Below are experts of layer 3 (counted from 0) of a mixture-of-experts language model. Rows are named router (the router's row for the expert), down (a neuron's output weights, with its number) and show model dimensions 0-255. Each number is 500 + 25 x the weight over its row's rms, rounded and kept within 0 to 999. Numbers have three digits each.
After each expert's rows: "raises" lists some tokens whose logits its average output raises strongly, later layers aside. This comes from a sample of Wikipedia text that the model never trained on.

# expert 8
router:530476507493481528463508559472514492507501481508489488472495544494499479506487492468503500496546476480508501512482476468478483517515460544464501501505463476501506532484526500453555507493498531483477500441531490493481480467495553485512492503502469493497476472506534492460528508500530494500525523510481495479511492571504483504505507503528497494547490500518459516483465501520478482505516520560507535524495471523526504498506478518515511481437480453513535540488504498520454489510545563477516508503497461514476498486504481517523512571467547448500500518507503481469470470489516464488525536489505500516480468503428508537490537517482508550476532488532510481546515496495503530520486499538506532511494497466522494514503484505477465455499506499514553489492504536465463544487528527
down0:495518508466480510457529518504498486523505486513504495470449478477456536489531507517517500461512515518542552507551459488495504477564527506471514535525506479499510516461502505523472457469532473498502483520496490523520496495457498490517560505477465519534489535512503468530483504510530495544488551499500494461494488511491444487497563563458521466491483512506511571532477478529490529521504497503471512511490488511553506457525476492492503532502459485500489521540489491512508501507492487496478493533508532543498533489461496514525474497519479487498507513509506482507520483510493511447471495518469479476516503518474468463506448466430480473475544505536492488515490500505488478547511514528481498466492490532508502480504479472487482487447524537491513548476508492495469509502538471
down1:484518511540468490514530526490508504547482527459465500517486449523557522511497528475506523486481471494517475504506488485527494522498492508479474485503529496502519532507553508435484522499455497509455459516508486539483462488496545529491459539513503501533484474518447470502506495501504522468521490518504504518499508491519525494499519533536555511502497521499530497512523473485511524491455582524494505482494459530500481477497487488500548482517449504482486512479493461517520473476516490511480524494460508453469483518500501543501554516529499491502525553470499505541503507465488507558486529469481501504511504489533480481484540513484547480506486489510471470496480525469509508532544448532463498456489464486470485505480543504497469483457495461488489532533505514457495489536480515
down2:533468493467479463466492521476489496481447477497509518493524492516537503497470497507495512524461531494524483503547514510466462504542502536516504522490535509483490469454516512502500480499472499524537475474541506473478449495522456530501483441486527521496511503498500559518517473546511494517503477525497468490462543515428466515539481544518515486481463452501511505474552489492520490500485480486490481484495530499521518527434532461544520517538494505554515500510484503513520499470509514483481509491479588524516515489472499479467508461495493523526493520482491468493531488523520479502458481504516499508483487488517522510463462524514477484530506516482501507497461509500486450535572513498494530537526503492485472450501518515485503486515497510512493519495474509490565501495485472
raises: ".", "-", ";", "ag", "/", "i"

# expert 2
router:523488482451495499486530488502515512466488466496478501496529502513487483479501468496509496459510468449471480504516489460474470568492471512527492490515473494544559544472534440437506491490524507490534524469519483523483491460539500490495502493468476503450484496539546492485491510495532451481477541489477503504522487508462496486542536475516487525509537481511508511518485523484472471510490491537486531486485480483562459476476469461461496486484460483453516509506530498451502515513524519494534518474526480500498534458512521514496520501470505498510487504518470489469474530495493458473477533479457498472464454504483520524464519486502545524489511488546535471510521479456491482500486535519503548494479490435512500510480510532514466486492467488515506474524509500486481518482506532
down0:534504501469524526501506529506474477498511547479495511505523442515507485482451529505452479509510519479515517526508497519483537544491508523464502500510557506523500484516470471503471499526485484474493501503505501520500495505528443522534486529519476499468469482454479494522490568497494517469513482446548483472480493469525483478487474473482479534528524514546530473509529526510511471515444494494485464504455495518475478483448540516517511483507523495504497490503499552511473503502520511496515502471510496498494512504468475475512495499556532510563550490499491496506439516458495525485513530549501497527469540523502492514520469488496496500504455519543507520504474480495471502476481535528493521524488528558530483474563479508519479514463522513486523491465524528503516462472550534
down1:538494465483509494486466529512500489436511482506480519512539498480477559474518439534453509504495551531495482512559525492500533490512509510510546542502536443505530502471519499553521545551499508512488524478533467477515515549512498505483483506481463486517529509487517495463494476516494566520486488504474489531506510541463516458496493502506537526483507479546489476497518477473502496498521514417478487496509495490545488519520503554535508490554505467522464507501501483484521483469501523500505536498507527445472509471485542509484483517514494506510472497518518482507495512505539510464481491505478488497472506464516515489508445515524498513465523510478498494568464499524485538493536497491504454466512494526512476474520508515477495474511496526466461505486506505493546486496510526
down2:520495469517514502479472484479469520525472501463512505525467507490522474506500439535462454523519517492514505506492527524526505536494517516561470501499518551523469502531470483481498507488522502504525537541517491542494505498523504504516577508474537546485428466479496482491514508482515475519522484505477514518490491499479530512451465505510541472491526506504492505450528505525466473515515543484530495509505522484506509501556538499491537519478478506478484527568441500464479527495505488471538501480480530486530550523557480510466477505460514498503505502523549444490514470493539514493473514494477520551533549502494521487502483513465515499541504466504528501519492514492476503502510526506507468519553470529462497477507488517504481530480505501468512502530492501480506490505548476
raises: ";", " S", " ("

# expert 12
router:516475494486465523469509546505506499490526479507481455453505521522482478496513490478499474467523486490482471484504487491500509498540484571488542504490461482496565491479517479444501516508523455480530520493531474521490460470528513491521515521532454460482503465553501483504519509511492459470487512486469510450523479500498485464484523511505510500518503499493508527517509509461484477524506520509500521505450474488555474466480497472524528495500493471461501530503550530464500511515550537495494461478525492533494533487476516525479539512470526494521483487504509499478448491495498517491504478482465473512458463462499498533490570532513505493467514464532538475559519468487458505518499497525482497495478474499543489527486506547512493447518473494531509486509505531450484496477537531
down0:535493522487473509489545447522569512488502490512486515541517529512525521528518495537502508522496502496474518480505509469492461514471504539490468470495471560460514497532501452494487518488481473547492489535514480501503481513519500500498493506512499512514546554486556523462485490500462545472487518512521530496490515525535523531465468509449530466462507541465538490476544544510498511509501491508528521473475526506488497513465484485512487507477490511465503499545463492506565482471494450526489508516471461474488496510500480516497508503473490486490476499509502533503504437490524515433521508453492428552463512513526489504495495528507485476503475523495519486479481468492503495502525498481496485530531547532482518486492454513479551475498511498473505526516484533476544482482503491
down1:505515541487482456480509496516519502450496480465497482482491484548531519480493494551507510506520558486505497465522464486499512512511526480536523504493534495523489493487507536473481488491517483528512525490509516500530513545427507468500509486500460435482509528483485470470499498514505543488526527493425418513495522493497526492448514547550513468461544539523467507543477469504518441478511508472466526508475528443522542518511520483500467487488499510489492485468474513479488446478499522502531501507487483523503510526496454483463493473501450553456469483536497504503518457460476475481533483551475506489515520475479477498519516515481526498495516498474485508516483451494500510503477533511507502500514511496501470506528512493502481501537512499520515496538518498508495494499492539
down2:509485504455510507488478508548455503477488464487488515461454529479481487495496525498537511512497510496510538535482451505514492522460531486480535496486544530506526521474501513489458519474495494480540452469484513525477487479465505455518524531514485527545486459432504496480474492517522541522486482485486477515526486514469509537488516517501462467517501479497520520506535497433520562497517489487558502524559478490529541512471535489477523499487484512483489509485535503474521496509493498485490485455481495541550530499511536450480482459476462508515493516496506518473466513448504490519481508494508489539468487522490453516479482465520503517464487541515496506477457516520503480445481468455516513452492522497496508493478458521490526476509490490473475528485489457466504504506487519
raises: "===", "==", "-", "The", "In", "R"

# expert 16
router:515495494498504504489512559475511519500539494497508509475544485484487480491557488527475459497516479478460510529459506488469495496501453503490548494482496466554484506517532476489561499523515487509502510502517463522431483504545491478518496521544480472486482509518474481505526498482510477488510559501475523500499504538490500488513495510512523515524542495530480513518491489493464483515491511488502515512497454482505517484486498496546500472465509468484536483491514522472500542520508516497491464479576486539472499485527546489518515521479522508525438444485491485501526486543523479485496498497514471451482506473497499511445499511455496528479541480497501462562522486487507514571475480538460523521471489493494485547465477471511508504492477486518484479487504567508480558508490516
down0:486499489477479491484497511523469496528481481493507515554481498551493496497494499473486501503516474505474473465507527502516444452433504521492502551520548466495489470445503491500482534482511473481492451530501491483540508501468470507487475478435455486503514496475486479508534488500466493482533527504558526498536526484477515491522535507490509524482505457460513522484513522501506483493467476489453518441499497524499515486532488488470532496464504493523477488502482518554466496519535522499527507498477510541494505497505512491505500506513560482493516517476545522440449533502520512459493478494526555540534535512489504511448481443480533522501511529434503544478488501490495524488505506553492490500518495508513482498509470533467522486497472482486496482485502494457495459533520518
down1:506511521545481522496518463469495526572512519488500537474496479503512507518484444493460506503497482494505516471511479466500487527499477466467437517529509524473489532483474518551493523490472465485504566527496486475484509469485501515481525488505493505495572488528494490509547507510477483441467470501498453500528495558483512508516531510490484502511458493527499530500474492506468481495502517526501554484560517542486500490506520506442497519513538491479467471475503508521462512518507519499497489498491494544537497487530528482568496502475522498505523478519443503474534514548509487515523465492540463531479479459499509461466515504483487537521490490503473472412507490510479479470500493511523545501523476508510504465507497520533476530474495504523492512508489477534504482481509507
down2:446491458480498534476505508514504487488461488480489499500493534500496494484549534523486495493503531455486473489505505524512479537470535522447509507482505493502545485467509472461498485529477499457480506491514504506508541500487507473486499532486495493463540520520468523511541481512477482526514542487516492544508502510471545466475513486532460525551478534511514493534482481438500515481550500472460546465529570493509471523531508518480520529501501520541440477423523503516486490479492449519489476483463480524468545482491497521533488496522489497460470467512519514489521494525492529486495483536504447517467465489473491505527507463515495487512475471512521481522466507478515488480504478489499525499489478521527499499461473505504490509510481462463497536463485441528487528510521475
raises: ".", " and", ",", "s", "/", "-"

# expert 5
router:497464496434514553529492506504536515471494498512503506468521527517478512511521480473482462519475499496472501514505481471485494508533487521465540536490454501478515509501507513474498512484506490476518510470490489514506489462502530468518502511495479489485476490508536463466492517430500459485482489492512520523495496567430485478495490509514474475497520493499489498540515473495478455498499539538537507492441487478489453502478472498570508466495511488525529573499498517480518510511502502473505473485519506541479498460489574527530513505474528470528492458510487468478496495545532515448510499515511491488477468501427555527515510513458516503525539458543519500510497500499477531530456523511496499510480459501504489523511449516509489479487525497472505489499481536474483514504502532
down0:517526539504491498504492504503513513516458508481543556515504455486504506483494477499486501499492470487527496483511506504506481447498491534455506525494508480546492511516500483487477518488553533451508577459572488534496498477453505473493484530502494480497522499438504528491481469467494492491489532514474488507500499492496473503492506519512469531486493494483496497432498506459512484508484482492504516522468517539517513535490438511493490534508526509503507501515512504480505511478535528511537500509522518480491506497447456493529478509521452504551515514511482526542506461513506485512513534506515493497489495463430526467501568500511519490478499498469465502491500542539493491494461501518514515476532508471522492481502464551513481485545529452419480544512525466475531511490510479
down1:516489528510481532500510473417511510514510521497513498507474529459501491513519513565477543522502514533476492520513493510524484486536542472458506549505512490552484464519504555505566536489497510499498469497519493494492539516495486499532485506512472453530489524524491510529475515487502488501481552492481480498484497476567484471482521567512485513511466519478516498520487486493480518472484489519506506466442536482494502476508533474515472520522507491486518508490504444501490533477481473518441463484475498490486507530499521465522501487503468541492526495481506479497559485460467476535475513495496459493465503507509489483477439512514482517490529492500511481517483470493524487554564518498482458509518494546483500510494534528466501467493524489516509487525447484509465474516469517
down2:475492453519455513457483500538504508479481476538496505485483487473469505498505528510495485492501500472498504485493511446492473526501526474543535552530523504514528498518527476465516485496488556569537476504500490501437515515494493526495510479492474492510516512533514509496541566448512510506448506468496485510503471493523523487532529537513513496503523502506499498527491473468470522542519486512520521494492509483446502531516492527526500500501487509511506499511507477467518505497497495511476522504547460503507517516495462483516540528502561517519540503487533528535489494521547525533485500479488505512470496540478496494466452505502473504519455435548530461530513498488520504469493508521522565465480492478489545517549510487507508457496455512468507476503534460484486563513522503
raises: ",", ".", " and", "-", "ing", "'s"

# expert 21
router:526473471512475516504559531493569504497540512527487500499504478504461511482505482469532489508521482499447467494474498475462489505531452524461524467485505479537536496474508478494531489536503494501517539486524431524494514478507519478511507540515501457503475478511513496465500520478520470500481510511524527463494480502488462494498516561511490546511508523538470531511488490454445496526492535476539512542459461503500513497458484495512539474471475441461517512504517506492467529529499547496517468494503467510461506485471528534521496517478501445541499510518511456451472501523522517471485495469528498443496515488474506494442521541476484544494523507511497475509528523488490535494472520485491503484484481495514481527480483545508481502532517529526505486513504517468488531493492518
down0:486474450528494507505453505523469463486463516488508479495501500494448559522507552471506488530528530505493522552503492526503506486509502462547517458506496478549555463473449480507517496520525483492473534469496499520478520523524479497469570521502478481459494487522491456537510515480512488481542507507466445504497501498542528554484530490511506520463472479501483516536508538524516479493509495513482480501531504518493468497498502484551510463516492470506518504499459541506512493515499475454477486477505512486544473523517514502518478522500484494480473504511495457505521500507524481500512474474536458474486509537486456476575471460446505484506543459495485504522499502474514454490519490501482491521486520485520526519494507523481444496492457509461542494508488515536480514522504508
down1:501555501503571494480518562526488493462502494485504543491535477480514478523494510496506488523496485498498496461501484485451496525486495513497535474467480490514420528500502500510488464486466462522474491490504473516462502504492507544499469494517524520509463494493520459529525477514492484475525463568493551488530519507491517524494502504517480530472488506510527486514502517473524503508471540466479541500535457499463532523494500535486491503495475519488504482536510510493489485524470478514512489469499519543498532485542540532514520467506498449485515520479533499504530448517471528522530517509472516500473449540529485498544509481537480543544482484539513523515504469481522529466472533498460498554486537502578508534532490484497486482510501509483534511509506503479513534500505530
down2:485451508461454499427468494484542520476444494490483490520544520460498501496495487544482497492464527501515548563508469489504489497469492486513459477512535512513486524486508520499469470462494517476551486511521489505479497535538507472520464534492487470533474519462500495503538496497485491517517520477480524518449520472477488507495492479484543437519469494480497470515508491471491504481523520513478478530534500501416487536467491492488477472500454481515496544521565490486534505481481485504529496509554502517506560485499511520524480490543536499475508474497478483491497500506497513499498474513494534543512488531492519482496491467472506531513474482543481522474520470510483516543475516528463454523505468480475534497484519488529508492525467469520506506497502538463533474489502492
raises: ";", " and", " ", ",", " in", " for"

# expert 20
router:527485490501517487446500527466512531498537530476493469516519492495500466506547506454500486507536489523490462501510439482490510534522496511484536502482471479515545504483531486497540492523504504492467536465527494512456490475532522506540521526513517502464452481508497486502485520483530487516452502531466493465566511488524475489499541531516563471520526502515499517478467483468482476537504514525531510513520486477494486478504468515513488498483487508502499514505511502534464515531519528488539472487531469568478516477496518503529520535490502513520499485496532472512459468491506491503499484476523479478498470487458527539490494537503482501477555476544521449561541468481471535512502519508491496510493479493548474496492464532489447498515479485516550500498560531483454496470516482
down0:471510503488479463519511469476464516500491485558480501497451528477506446478489476505485486475503485482452511494522478506494538470427489459534496497490466535475476490506466475487479450507483544452505501488490492512512501484455491532488486468495549529522520509515459503471541517528485498479469492422488478511519527532516518546495461500483452492526508429486510518513498523517505488487477537448468456542460486546537545484463478485522512485487463467488514513516532459514511537483514509446467485514515486466490498519508486524465524511511531504525504505485510481502533527487521478493516479468503462504506533532477486466490503450508507500476488499508484520467500502497490511485453523486500530472484516523501479475516496531494510446511522478487534504502495501473480519473524520
down1:492490493527523539497502493456501510533508492476468537475540517524499537488512473490513486466472488468497495466502509527501489486523505516495501513496482523493469469492484491482496505523506528490484501485512492501493521496481517517478493484499461453484458493483503459508474523495494544534524513521528514515534501498504507528491494506480483533488501476546463468502519521525538486437442499462531481471521514535488486486438492457528520473535521531522520490486504515516540514500537507531481523520495483470517483524460469510517514486467469512439520477494498518484509531519435482493468481510504521463505546478503442516521502479564531480492462525433490549434504526494486510474520460517504541448492564510468521490477496464492525488490521510486475520556521508500496475474518499
down2:473544531511463481491515513524492460458485497469497493526516477524493516503528526512532510527521510506498508535533503527530458528476512510497515513519460482492493512478525519542500500514491495465480454521481502528518495530503491521529530483499516576488517531539431521518557511499547505503573522529508491471515511541479517455512494516513447519546492533466433517492467475494467498523505522486508513485501487496475482530502526456498478508516513500485470439479484499503479520499507541500475488501483500517509527516557471513492506526481518495523520513490486522502496502515532499489499469472534459487470504523512505512540553465511528499478453474526510469499481524481516499473500488520506465508494464468545484527507523490479503522513512500506517472453481470499468448575519490
raises: "a", ".", "i", "as", "o", "u"

# expert 6
router:555493482458499505478524523507520527502509470508509498491499489514459481451522476480482468420533426472470488492494506458472506525542497503480515528457463464510532526485513492468506502465521509480515497489518472517491452477540536458506525528497509505480474476527533483446508515487518487501491519529477518489512509528456462462484517507512513491519521490531480528536452532483461457513485513497531535508469501477507472507468504479506522485489456484507512521549524520477500527531513561483516468451523462501479548470490508524505509514490529493524495467480544478476469485486485487476525514497498468477485494471500514523477519529495481518468533447511538512516519495498445523499497506530478531503475497464509487557494479530510474491507476478522532482516517515477474514523525511
down0:506509511498536488509472476504510491516489462460477524537467556495488502479496482457537452465522531482472512477469519504534532529504509538518527504492497502549522489488515496497488515532490468515485483500498454502483512494514524477505508522490512508543503464502484463542486549477530501502509505454524500498461493513533507505513518450524485514460452510516543503482554474500508498522548474494542477465518502495489555542460545504476456506532487527493478480516477501511476445505479464515520490496479484470546523500482499500473504504518543496456486487525543499533480480481502580504505520514533471509538493492526518497459520471481502463512503495509507522493471475546534477459488520532514493475545507505528489459512489498496473474516529538452529493542491502541477498484525519
down1:509510453477518513462463500454479520436478517485523539538532508489499487514509539489507510505450504464508506562465525512492491504507511489467505479531511499548529467509461516504486499538533521505451500535498526496468489538515504529487535508523488496504472487487533499478510501488540508513486477544532503504513496477508488490475495536541498500524498499528447499516505492510458444514542523506466501429480486503494540502504506468516501495471463523522507462515520511532485486503470504516454544473488502505524482523478499475428507554466558496498508491526492489569505462513456482520543503534483502473522504540477522493492526520491521464507513497527521543459507475513483498497482490510478516473438479489531545492488475531499513496479519499510502512469538477494502501512536499
down2:521470486442482509472443487493505500496449484509506517519512501414489518507520530475467517508489526440521464478558513529521500486502463515508466481491533521493516499513520542536510475505480477501471537476482487551540512492500536456469498523518523460526552478484493490521496486477475501515504480512534492509487530526501508464519518480498489539483497549511487493511483503502513518518493468516511488520489491464551486542464466543493506536489492477506485506486534514482471493457463479499496514505523435499494499533506494488495511524475455483509455509502537494516533520524450453481539528486560521474487466502488486494488497490458491455512490470496475511504482489519466547455521452493494470512532524488455493498497472481507519505517532516462496533496493517526505524488528523
raises: ",", "-", ".", " in", ";", " and"

# expert 22
router:531486484497501510489527518502511525474511477520484484467516486511466469488506492491490486432505446490456518499482488462474482503521493546494499501473488478550533483494531527505537523512523506518483511497522462501474512473516540493506505519512485511482496496502511465489509512483538452476462506530455524471494461546472494487512503507511482531499509481510493529504499502474499487516440500478518552534460479566532483451489499466500559518461431482454505529496519558482522519523537503493492449481521456507504512482500515514520492498470547500517445507520528488469450447515484505500532487468481485482501474484466528522501505509525501517462507465504502497505539494480462525509457482562476516508495526459535482501487472526523490473523492471512526460492508537481471516494497519
down0:481517493562470479525496520505509477491525516521453514498471508512483493461519495488537557489457538487516541565516496448520481506494512462486507509498493495506484522438492502525475488509517498506495464494479519478507525483491524499490506511502486482488455553463459503525521471509494483522478530516527463461511470465482513453498456503521489477502437494507502500483519534510483494535468485455459482478478504527479509467482469513469511482468460523450460482485539521506501486503461505485472493545488528523482483462491507510455500513466494485473485557498500482474496519488509500474487490544516451546543474494464494479490455504525508553514520511466461508481495502477497507493481471466530508531525492507521490488499509448495458472491492464496517521468447463527483513509493485
down1:470486475487480491490481454517509480499526508477511480480502496511491505519485492502514497446475458510522500476535515471489451510547502495524488474489496465543523519515484507476478470492511490496545481464502505494475501506517504522560517551522448525535495484520477504529520463511491535535479528499483520510486515482444498488496472478539492474543461552498494513525511493483488493542497496470489522508518526540505514525490531534461511523495534516453498486459519533488478533475520498539529516505473541479498498529459469505450499471514462538481485521504529490489478492393531475456493540478488511516530496474471515498528489480486517512462498507503524522512519530457484482519496526479508510525505483475514517516538465494487481498544476469532510467470446483546519514518508533
down2:481481494533483476494480518506489480476528516512507461514552484479509522506508519504488503506457486483487486511489502505503450495472526484543474513531486509480470470497505486501525497486529430465547536529469521472501545517511498508459499488513520525448458512496486499516505479550479534536500491489495520462503499497510455524522488471528481528504501496537451475478466529478511475489484510517512497536497480552507532480478530509497512487526468499506474513469532538510528456475486539511521469539490506499488481484454473515530530492508510531511473506495491523499521527453509512433510488474454526474471524503472507513523506457514504498533470525489494514468461526524504525450537498464530469468509536488469479419500537458512518476525535528504507470507479512451480505481539513
raises: "\n", "\n\n", " the", " from the", " from", "===="

# expert 19
router:529468483476472532475533504500510529490515475488512472473522517523463476478511487474496472480542458472472478496473495457481500540530482541481529499471481479530555513475527497461510524505516488473504514470527481515480477463519562471520524524530486489467496471521524481460513500495528481467467529530500527489511489540471482467514532502527500517518523491512480515532484516457474475526481511496509522529458476504530485461477478459507528489481458480494533536516529535453481550515536527484511472476516458529473516480486527528504534527469547490513481482490537487478464486492483482485506518477498468481483470479487510542469537523485484504463525463519528480533519493478470516503474525542469504498474483469527473530460498531514478464522503486527526466501518507459465536492517526
down0:480478524510512541531482523462534524505509486472477547483491491516517496504515470512479502496549462498524495528468460541487527497504503474502487471561503513485491504470509522490510464515450514478521503518524479477513483557493473451513502450501445551452504493519490522486450469441485510532517514512510515517554477443497525496492525528511464463499471504557545488533487477544505486523500505473543556484514475476479500514496489505508520512490482537506568540495461509485494492475487510490525527477489516515555516480491491451545462495458464522536521532482515497491487528480520546513517519459533524468496515466498492511478497483520493478545508472531535473475520536509500502497493510499509500486489523473475488503478510511514497534487483508484480492493455511495518493470519488
down1:509486472496527469506511460503519476511497478484505497510532526493530501503519525495530434496517489508535499473527483492570522519491497473431519516466486513539483519515466506556490497504540503496498518501534524518432509496495495534472473495511501475495450485511456538471544519452530501503508507533533489511496470464514518538531496500520524494509485525478502483441528521501523537495468533526512483473473518488489535525472482529484481518505515490482511502487482483530481481514498470485456523504534476478524481507500499495518566481510538457486444530470497511464492538537523529468479494534498494468547513525504535468515507510506541519535531448508528512512512468477469516502494478482491526546492489457490441504487495474476479508527483527486467456526483492526516496467490497
down2:533516498461479479503480478518495484500485535502526519509483509510460569482484487508488495478469514474493491475511508478527475486465497468528545550486536493520476523508520522480478547537489532466496515478518513506538546529486537519482476504521513485503548497508497447450505482560495474513502500511491517511490500500534460539530501505487547506453508497474496451440513479518517469489546450452506469489512465486496425503516517469513471504448484457548521451476477519498527489490513500496463484533497525524500473485470479533526483529533505480514503523497482481465511521491490512488527514539520483497485496483562502520527513511511478487502529514521505521478505502519516479482503504515490464473535515492550524531473533512524523508555507478532540487493510518483483452520490496
raises: "ano", "its.", " of America", "Government", " World War II"

# expert 11
router:516485497503464470497539494460510496490501498505523507426533479498481477445492466528491484477507502470433486521501480446487455483508474509447538511460485458488489485486505514488530574535505480513505499502528478510481479472511500473532460488499477500499484455506530451488520476504521473484500540499510512504501505543496510476551498506474490491522495484530468495513480487490507497525522498515520498515513480503496457472495458478547467480502492461457516513487556485446480556519518543461509495441503456516497484470488513489501531520482543491527493491532492474486496466511503506438507470478510492462511470458475534507489506494504475479500524501502517511503499481448484522505458499487469517531479477489505447509507485498518505491518496474518501498496529494479500579503489556
down0:508496476504508497482477538480492505450496493499561527521491506468496484482491500459497506513472504518507512479498500536466468520491518502506490486473542512481474497478474483487512448456523524480508490497475496528496515485491486484463505458562485537440532497462515480527497472511467415505458508459502488530504474466519533480466535465505463515539513490490530440467509453482518485504537518524516528546495498527543487478444528514499506545529516476521498523499488511501513485451477514483475480488487506513499461506421523493518525509475520471523510504495470465492537478522543500482504505491525513536541486506475533479524516532465529539478469471500486512512497484519471480504464533488505455491474471507492494526509522513508525508488546483510520501493484480505463486510540460
down1:479448508439500490502528481455505520525425510527497529466503511475479512495561529467568487497531548527485531505481489461490480463512486481512473489504500538525542481552442477504489507493499527497475481509510518539518484495478483556484506488505559487516504483523496488514508476533509536493498477482481540543513467538509554493488465533499495507537487459518490558538487484511502504478490497514513533475530505493494498491500517544502464511492502539474540499517514475521464505507526474473464497528476477499535513489511476526513534480501497494519495503526502504566492510498484481501484483482467489512497519547520522469454490495507545499501500490480499467505550468483482503470512505486559493517464495497508512501455483542514509469466505471478497533523474499544530497527512516
down2:490474481503501540500492526483549491513503498514488515500445499513490544504477512504522533486483466527492534508458447497458511473479466534508495546511555509485494533521508513514512500474474546484513439490493519491559495506499463511472459459553502512503473514499487527519467483510501465538470516515521519528526493503488455520493513481537433517491523493504520534472453496506476452490498500476503449528503544475520528497502515479507476508521491546487483502474507509477480459501528519451550509490496517531476495530504524557480501509475499471479474474553496556496509519496487529490521517491494481488503467480500529482524553495506490515504468513508523468496538508490507501493484478507539477548534550483477515533498517476487464468488461494478479497535520487559511515533487480
raises: ";", "/", ", ", "; ", " ", "-"

# expert 3
router:538448468511496528482517510520538515513534481491491473481530497507473477483500484474505446485544472502483500501484446488484480544494446529441519528497488484515514469457494505490524508529498509474509532489511475526508490456503539493505517511522474486481487467515528483471550492513509487464498509505499543486540516529497475463490510514521527525508500486539474513516495482485482480538471510506509498530483450524522468468449482449496523459436477491494518519503514501469481521507522509487532489476538495545464518489533498538459532518454533502507496491521524501487482495538502455478529511514485436501477455479503532506487522515494496522473539496499540502497515491481458543539475502506450485476487474469539493550449465510524494485513492466503504464492485516476491543518528505
down0:443450499493511549501515495526493484464489484486531438498497518508528519474492503471509519473502485544498478537502490509508471482463503503486469504488494451489508531463529503500503508498464522532537494489517480516490509480476502450494534501533517545494439487497505520520462500512451528512530494473508499465521489474464510480540472538538545437524490462546517456536529488481515519478533511485493531539511520482537534524519518544508454514475498493501483515512494533487500502517535478507517513515521476486486500504513554484527480508502509541456469543498547501463507477539498476470466542514512483479520528510441487496517525480502507504471482474522519499503520493508508500515502446475530531504485521469504497515500515520504496509522530515521540476537478585462524509502492507
down1:515480445530515518524507502501467504512499478551489491501485562501487510492534531458517485456523526535470486516475542520500514514537513478471469469514544507476489523507512473521507448477477499516495498494511517516514517492494508512535515516482463516511561523494496511437529479454489518518456460534500530511466522452476476518511490466538497535498492461520534502498481524488506500515491498544518492481523475470512533482507556509490444490516490520510468484497476497511522517491531549502527488480509525501518497461484477481478520491532485509483491446501466462532476502512517478493487497529498497413500523537536488476483497514527462532474467498464500518507500554541499488480480539489497483459505458468463554471492502495490528492502473508502458447485521469511494487512484518
down2:530503515510521462563507422506537591461505513436527506493464439551505509499519476527485508475499499557515506474544511503512500471508500484476478498518454514500483511525473512490513500531464487497520522507492543538525540505517478516500508503548537508506528447506464483527510496515500509525492501488485527481480506457507461515513530477483507470513528521482506525515492478526525490506517557483477522512523476499460502508492470550492533489504513524476533486470532496486541530509490522478503523505531532496544522464503504518508480504471508504500464497499518509479485473508500481530477498479524502471470495515484517458499500489490454502508526502490487492504527510439503507506441533459466537504475460483467493522516536538477556486494538494481517470517512517490504468490511485
raises: "2", "1", "3", "5", "13", "18"

# expert 18
router:521480487530515511471535492491509506448510453451522491467529514493480512455521493487506493476525495498491529498496475473490501500519504515462498496492471479509524486477528480461510541495518504511488515493527479512488522495540532496499513512539483469511485469500524496496509502469494494454469572530465520473523486533519490504551513573554514479548516515508482502541462534518483477526473502463515510496513517506517520466479488463494485467493472465479536485558530529477484524484521495472514466491517462494452499508497522539485534515468526515521473512535494446524522523501483517458481499491503501458500514481489521529512527514489440501486527482539496456494507498445474511488468520519450479487485493441508468509473465530501519441494483460498515485520500529509488551506497541
down0:476462517473506448521494462499476531451485512501476500507475506486472522478509519519493453524511513522525570515484470506460503472541469462514487503507496471503523520471494453549526522534492475500502465471493453540533475505463483538521457485532501499480456450484497464522508509520489466500537490534474508543526481457545557521496491478469518526476486498507509541507469511491478475483503453492495494531487493491496500520490500483536541502462485493428510515491467521521505503508517481476494477478509503506468510479504489524505510550513500496542490484463512504531503480497514478490544513500476485503527488504528512516517508459581473520485528444522478476511495488514481519495501479475507474501488528446502476505496484498512479447551480477568517512495509517511518485488479511
down1:469532493506529491475474504504490466490525463487507500555524526516490506533465532471493479489478516501477483495499481496507481503531529487504461511514494484496502530521502478499484521524508520503487494522519489462490518485484488519507491470508487462490456497488491495522513518454496491465469498473472494495549489465472520441487518538479480526496503517499500523532457522476465511518494509470533482508493547482480496482421476460508459492492529510539488528525546463550491466574522544482533490488525491511511477509451494503488502474486471500531512466537473511512450518493425514445464503520511483533479487503460453479489496492496490471452524499496487504456471518528475487459455502505512465491508513541497465481501484452484482541477524510497490479476510483482553478452495500
down2:484496495482502506497507514488513480490476478491448525521503519489462532490509526495506533481473558527440525472465482508487489490496522511533517495517458544478557478506516476472444485460504515530523484490557483552543550546495487477519484449515468512510517531509502478496505496513478505502464485505466501600498483480486526495488478463490499501501522510488486509508485516519492507478507551472547537476478493469475519505551539528503459482501512523512480495472496511488516527482497480524503531501493517494473461511475498519493526536453514503551507451526495506511520509511502491522488531465486474501465487501455489485488515504526494564497500507530500522523525489473539547463485478500484490456536522530492497473518477456526513533528473520510503474509514502518470491528453521
raises: "ing", ",", " (", " and", " ", "."